Experts of a small language model: width 128.
Below are experts of layer 2 (counted from 0) of a mixture-of-experts language model. Rows are named router (the router's row for the expert), up (a neuron's input weights, with its number) and show model dimensions 0-127. Each number is 500 + 25 x the weight over its row's rms, rounded and kept within 0 to 999. Numbers have three digits each.
Before each expert's rows: a language model's description of what the expert responds to. This comes from a sample of Wikipedia text that the model never trained on.

# expert 0
Description: Opening pieces of proper names such as Christ, Ha, Bristol and London, plus the conjunction and, and word-internal fragments like ma, li.
router:482515485441443537478476518493486495454454487496462541484519482496490478504512514474496487501523478508500513519522512532519538542480520485470517524511475514500451521481479478478454502515507519502476462482518478524486516479516494461524495495517474501468527518494515528480508545506493477451494511502542516538485476492548486519502559469471522489508499490455472538535520492567514500479499
up7:525485500530547485501524477499491532515566491511566469505488499486490520496500440540516510498482503485500501503475503468487458501523488521552483432520529475493498499506511503507557468495535498507529546524443499485527475493496485532511513523443523460521475498526486477514507500497490512515486500497439491498515510499497508520496464516527458519478505480531522441506465482495510526502508
up8:527484492538521505503501471498529515533544525507505495520521565515501527483494471496533507523435540492510505471503526487480427459506483504545482462495551502498502512506536537542523487497492460516505531489504515477489498506496522494474472497466539457500515522513487506505527449476501534501519499494426508463506505495498523483513499533537518518493503488503526450520497491447501506520494
up9:520489517510524505523500493511477502512536480525474439548470522513492477462493525489486497492484556529486528504472487500533445466509484494549464509515486501509488475564487481551506518514487442532505516530496497493529473491554484486497483476497512503508503493521484504517521502520529533525504517456462523509464533461443514531505481499526509515523528513512487448494522480475515521536478
up10:524477527495511509509465449479462482548519515490497470505545511528488521499479485541486485506498522447525492522466538486505497503513405506504481471495498506493483487510512495484527491467505450532520511529440487528548470487526512494498530485500509481494511480542524505494525470489501518502480500514491495499552562490518524487480521486499458550472486517482509499504474472462513497536523
up11:464465557513551460510441494518495518511517497476527504494519544527499552498512460471524513519459524535522500498531454448468532489475489507493505483492542464496526530500529512501496515493516530517503495506464512515493535516527507510488482478460550518498472519510454487517486477487489512534484497500487498502532487504530473498496490534531499537483541519494527456503477505488535503560530
up12:531526522551550475531511469478519483521510470494528488507496518515484464501457540491515479474489534502542513478471530483466490483496467478538472463495571488518498489505517488487524517491492475494501555519478495469496515542507497499466518461482514528494464528480493522514528471495482530514516525497452490469512508489473526537493501494524486530462529514497531479512513483437485519558497
up13:537482510549532511506473483493506519512562543476495451500470552514505517487494509524510518533463523480474505495526501479457477477544478477516494462540537512501494488489506546522548488485520492538516510469453484493458513500511500519473477513490514509519470515518523485543514482490513505506458521495443522497498527519465526490521466539538475511520512537523517444465505503473501504507495
up14:531529487509512496469500505519531504490508484511515445516484533519494497507493479545540483501490565547512522455466516458481552457540495497507490485495545476468493490524512535541522524504492508469513506540526487488503545506485511465490530481500541506502466460482477472517522474510464504504461505467490536505565529479509479509499518522507509491482540525496514478500509483502505555462489
up15:497464546515527458474525480492548514514520509488493481511514527549478492481488507584511470530470531507509518453494499480448508465501496530533494490494532485494493465454537548478539473508489504507509559517535510455506492496495518519449502479484545488505503505516506505489542500443519501481488536512470493498520528522497536500520482514509511531514513511536503494516513481491504544514515
up16:521467496570534501539518513496533505495542494481525481516533502523517502480506479478508522469459568519492499508487491482483455458489515487520498477495519477527533501530579501500530489495526469539501520530466497483526481521472513500496452517488509542525481500516514482497506485528517532491533516506474499483519513475464495478512454537491500528513467477557482466461502536508478490491514
up17:515489483542494466562475488505500516510520529507498459524472523501487531479485492521491532488487529460516494470542512465435510483508516492494472438540491470501512505516571502499491488481536467502481528504479484501462461474519487465508504496511478511492518487536507478509491446507519507489515519523486500490530557471519521502499513498484529518505455537508498488486523476428474471506528
up18:463500518521534481525509502531515507528521520502497592531482509503508491448497463467517492476475511520484499501473438505456484477484463528499473485530510484534524513451559475517510516517541521464473529521479490473495471503480444482460513515499517479517531482476500505526482482508495482525506482481478538511468487491481521507484507509509484465475514510471476456480523527489459505502521
up19:548504462512521494503536475517511516501518469533491483505528500502476496476523456507507493482437504550502521500543520463440487470473523506472471448527541485518478535469486520516519499476517492543511538450482476476503422492489479505485496475473539503515512485478496484530513501478498520479512489517493485495470484487510551504455455521518485537501482531523518488504512463512494511509494
up20:499518481563503469510487494510483513464507496513522499507510579495512557492500503494537521550497517511454527512488473426521475481526490536530481439483532517484517523492530500490538507524523518510501513500446499480515510533523486481503454490501515499472473504525490472520525481488507489516508487515488498520525473460483532516486510542512485454510464499512475476494474514493512506542558
up21:459502528526502473499452481499494527526520515487503471495483526515498495508520490506497506488508540515553477496524487475489495434491479534525530485507546521497523491497512489458532519458516462550503512503472497490514497519485504488471486459481525512481489530479513465471464478431446504504484495484500492537461494535465543465494538513504464507491497523488485450463531461492523506531473
up22:511536505532521490505514499527508503501563485495496537503486498459502576485493513495510506527486505512475511501497508475509480450509451511522482467531532470490499464492522467504493488533515479484526527513533514500486483462476516520466471512455507460545486448511496526513493507501496484498517509486456495466505500470498527503468496474525447547535469539540520477474487450512481520488549

# expert 53
Description: Technical text: enzyme suffix -ase, LaTeX symbols like $ and }, and words such as function, data, theory, system.
router:487530498447496531477502481513472470454485487497510524503507492509506524505491498503461502495502467477539492495499545505516537504491490464499535455501547518480486475458461494540479491525522512501520493505542467508505480553528545442535513483555534481513512493469505477463507514502479508447481509528536496509511531489531529514524527515497527499532503498446475543495506518534481456496527
up7:491498502502496518489529518525502519495546544533493481506482490489481498454489481470521467461482456470526474505533459503457489512532456504517499498575495494476497558508487497516511488499504532525515534519501525524483480495514509535541497495479514497532503526539496529543520488443449494501495525481486504504535458510525507501483450524497447502484494469513479456474477496518495523452514
up8:543551520508506520469494509488535477488511533514480524509499484485493485481477510476514502530456477481506479464537535537511479504470523517529505500506512504502503489519523546506529516551525466473499503520538514457493510519448504479484501486467456494461519475502447523486488462504498500510483498473488523491476449453509520491470501507586512492499509508509521484568523480466484525525490
up9:436433492499507491524481493469488485497529493476482496514484501558507501501517543494467453513493503509509531496459495474509450486534472484515470455513493485494489491519467484549490453461489463507480525568506496490524509518483473497536481472464506488502495507478469504461510484527511520507518505473492497489477509544520537455508490465491547526498548539527492487478504505490503517483535
up10:543476543508498489516492473492486507553523491501484492516497470507448525506515498462459505531470510472516502519472517455478508475517465505524453503523497499518470514486506519504513482474522476503544473517485462524481479433520502475471511475480474472478515492512544544502499443510510536490493468524492508496503554498485484515476527481547468528527526492483472429495473481473492513503522
up11:470492544503544481517481457506474500530540483440523485501476512495486479518469446484553489498460496522510493537544464481426514493493463533489497461495516479495520528524508513479532487499491507495503490501485539512499504509518531459526521485457499552471521510519494503511504503507491474488496503532499503490518496491542519491480527533525516527513587495533495493487515473460526485521498
up12:531560501495514505460510464503519469502487503492531483504486528507484496466495533492527462445500510523530477480462513463522461485554478480504474480506534503531481465498483493487534522496486435487552541488526509460530522516545499491493465464447547532507502544533512528462519503492541501491513510499503491508498549502471494490514504499485530524506530515504486493519493534480483495533499
up13:559456515501504479505474466509487496501514501483490501496463533472503530515475501478483516523465516481490490477527508490472454491517497492482470463525531490506480507443503482523555469488479542505484500497456477550489497461504503476504485515530498458495459495458535485514476487473485510503479531492491515501551533513467526503556490538574432509525511504502499482518511478479489495500507
up14:524512549505505500479510548535492526494505486540477470503496516589498493542496456525525516516478502533510452519453513474465564486500495477496499477478488494494527465499508501533535494488519498447488492536521469523533526530515496478516518515519525499484487509467490466511511494509481499504458438486496517515484551546531505496509516501528547492505514519511526491532524491503475522516513
up15:564479541485526483510518463496479456463529506518516486508537493526509493465508503523496498523525543477500516456456501477492503485484509522509491470479520503492485448477493547534480483469544462503518537498490449491521471493538466546472518507485515481532484516438515474466533501497499512483536524509494501510445515502471543474515520474476522518489525526471496529493487539513497496489500
up16:512480496553530498524486476515508456520513500482487507514516481499523523470514500470503478490510543508499499512533509475501449464500526445473515474514524457474554528501579493493514500481480499509516530546483500494502507534490555481517483514451510536525468510535472476531506507524502507493545501501503498471497479470462499509516444544482519511494526472554488514462527493495466496490492
up17:505477524518536488527506514474494499483483515505518481520498494476485541465499452519526508498492514474513489455495516484454484500460506496512465494510508544457535538548580500494463503499502487528491492532525520533485486501475522501483472481510500513525480480481526504502497447512502502475519514529496483478542540453546498501512436515491472545503494546476504466536541493458487499495524
up18:482498508497525502514469523479517525503560508470499487503502491509514466487495514482522505467470500516536483471494431498489513459506514473484429504528510531522479521513506499518522480484521498514494517530522517527439472484511505508497514472503535537530496528507493512510471441516490478498497492429495507511530526461482525531480475483481475500508454448497509434534501534500523485470526
up19:509477505495562504451563496500507523483511464476514489507525524496532546499532527531513467486472484500472450502536479524496464506520515470481487493541528497501483527445471489525518519492486518543525493448531497508499458511496521477455472492496540477517506504475496484503530491444501492511486491491493495493533505534478522509482466529510462532458520482522486506543457504539503516490524
up20:490523504509505487486477497484491479492505529503514525492496528484534532476498529492536512537520506465471512509544495419501489527535529487505497463470503489494517509499539495491544513546501520490529504521473533486518485544519532488527432515533498496489464487506532466505542520500518504525480472547499506520557463488469485492471476517507536495520474515502472503509496549471462489536550
up21:480509556499518517508447474468498467517516537474508473498477528534496489503493499528531499509511496472555509512523536504522522462470494551519530496494535539448504473536483496500553523537525511466521518522521507475503482495509524476509499474480543500474453537512490507466453456499462510507453488525497511512481509495489482499545525529501503500484507515480506502473507429494486485536490
up22:465497472508459483519486494515499491557511476508481521500470496525517583497504522485515545505496529497511502482474509466523503453484488510477478467480472455480514522541524432504484504490471511477478488521511501497503469460530517484501508563471467486524489475532486526476503511521527480474535509471490486457502516496472503526481498510507459505528464506493483507468557482470508494478549

# expert 40
Description: Words in song and album articles: single, album, certified, released, top, Gold, Platinum, chart positions and song-title quotes.
router:500494495456460529470503496512499473447436534481489534490498488481483518501497507482498491500486466497495507490524549511489521529528494484472465486509484523487439514461518461464497487534488529492479436494519480544480531470531517486494461516499462503473519517473506549486479527530495475487484517478547501516484492497544503531513548477483490524532485498462483508522514507549467484480530
up0:546524497525536508484520499468497511468526490484485514502488535465498509460524520529529475495536485461524506489505492514537518503467460546560489470532474489477489490525488473464560494538500519521515489478492517491511534494522492533497530524484520465521458456504521511488500533504464541515484536460493486509513508475469486474485467556500479544536527530508463505496476499519468500532484
up1:531442502540489486537471524490526493489516525538529501507509568508491527504529531517496469489488526504512526490477535465489446499524518471498464463485499479500499508456555489499535466514480527496519542504484482514507492514458519464457437526466461515489497471469557501502542493516491540519478518466497495472520483517475541497513528498487505496516486515523504495465493470512514498493500
up2:509489527499483522485550487503535479505497546451495446510482456498495474485496481460511498501552513467519497477501422519478500466496483461511485494495510481461484488507506517469520471477493537493523523510515502495488495473516506540470484520465537460516495503524424487509489494545461469516484474490496476505526511554509554517529501519503479485492465489484500479509451533497482483492507
up3:543501456520531484451500521453480507477515448502483529510556513517492491463512505497505462459516473511452475490473512492534509464475499467492507480471461513498537492483547500495466482446530500513491504510489521499509446543527485497529519505536510493470492481538475456493469500480533509511538506478497499497486484486548502507449486495504511532466473481470515485505492485496476457525468
up4:503444521546492538510536491509525521512503495534483439493523511479496526482503489519524517492504477526552512471507527493479494494502474550541498451476510505459473467485545512503524528528489478509494498498470495507515487481514504497477490500476472463550491467507461538534528533515528473506480511503496493505451488526444526517505483515546523495561485517507507487427486497495483506492500
up5:481531463497520472509470459487544484532568475479508478507524547489518498485487507501482528520449522514447471482500478492492509496489527518487462502543531514505496493505541455489477499546501525472536513535488516537489433494521525521505478489472510494438490519527473484485491506524511508497493505550497491502523504536506467538523514523490497498461468483473516521494487549467480477485497
up6:492466526502513480519472461513497496511492500481501506521494488493532528533516507517483482559489553494483548509553455468443461461471482501493513492499468495526501488465465558512512463532526484530537505478522456502493500496485482483435483492439526492512502517495526518507526486549494533511522495498496504495493521499497527504494511522451508498463499527499511508565506487501515541522502
up7:532496485510507509447528463495459535482514527524529472512492457461528474472503468515519491486492485441522495486473436520510527493539491536561480466541504501490502505533506503506533506531505506510523524499454523502499467455512496510536532512462543441548492501494502511505468547508478482486471481487491504521507476496517480490508462497503466477476480502523498490496464524496459502480495
up8:506542502542512522469464515493529507513542544520507536510500544480498509476509489463547529497451478488481492466510510467474429440479500495513496478517505479491535510521514518518522508474506489498508531490513490489484493529459477505491533495492538486502507525516472479507524436499520510492493492503455519477520516470503483445507485518543524487506536501541494482547476486438491496524478
up9:468498550507491511510488483477479517481512494480494495503474458516513464462502490490467489513480537503473491513501527506547487474496449499535510489550470475505484495535479435517500493514504475461505525523514484510518527489531474475518504511449492452488506523532508534527477494540498489518508500462498488482455533482455553503500472493531511533510515555497481485515547439491535494528516
up10:542485505496502510525451467481455502562512483511514497512530511523460502497481482511500493495535508428525510476450497479481498470502491526534489541465522492493473479496505509491513486458525445506525493512448486490517521478505508481513528451499484481465481468518512534459505475488511550498493510539492507475530490503503507506484534493521483532466496498468514459512475471459523550533529
up11:439522544499548496488506476494492520520532502451490480493510525461472518486479463490512475515460525529514481529529470454470513510458460543506478490526496479518517538514534524511533509522552508492524513518474507528485553496522487495505508481466523504503507483497439537519497479518492510537494515495495505512485497491527490495523485536547504533509547506510462447507458510485481499537478
up12:504498522521502527435521468535551495470483521433489448513463500485457496503473508516497528477487494496548504455526510512503483505554440526511441493510463514514507527484493523447531510494482508493505491489524511502525510487505494525484481496490510536524487527510508515490523483504504476506530521517488480483485522561508540504497505512509512517547523529492489456492522482465458531539504
up13:518459508545478519503460484526474511548521480455492477505476543502511494503529531519466576512486507506477540459502527493506479458549476502507496446538474464468496506494515520501550514497453532502498502493488530517512471506518491510483539536453487507469473464510483492529473491513541470518500515497492511496484510498449491510516490513507494495509562506491485518533529501464509496517469
up14:539556529538526487513496507522498515550493480515539477504526500476508513507501435525487494498510534562489475521527493479485571487490533508507526521467527498507518455556496517526502501530519455465473512543511506522497526481497515517507537495492518487489471469496470480453511442532486515500501478557490521491481508500528481465546498503501539507509490480486513495522508492502475500472510
up15:470465532487506459512493492507486478496499494491502490510503520507504526482463487559470505520520554470478511478517520461483468503489529564507487460514525497490480494473509538531523455481518498515493544486498457503502477461500462569449488504502513496527509500480508498478535501498498518480513530482495505510495487530460562489528468523503526518471497555530433488523504505512482509486524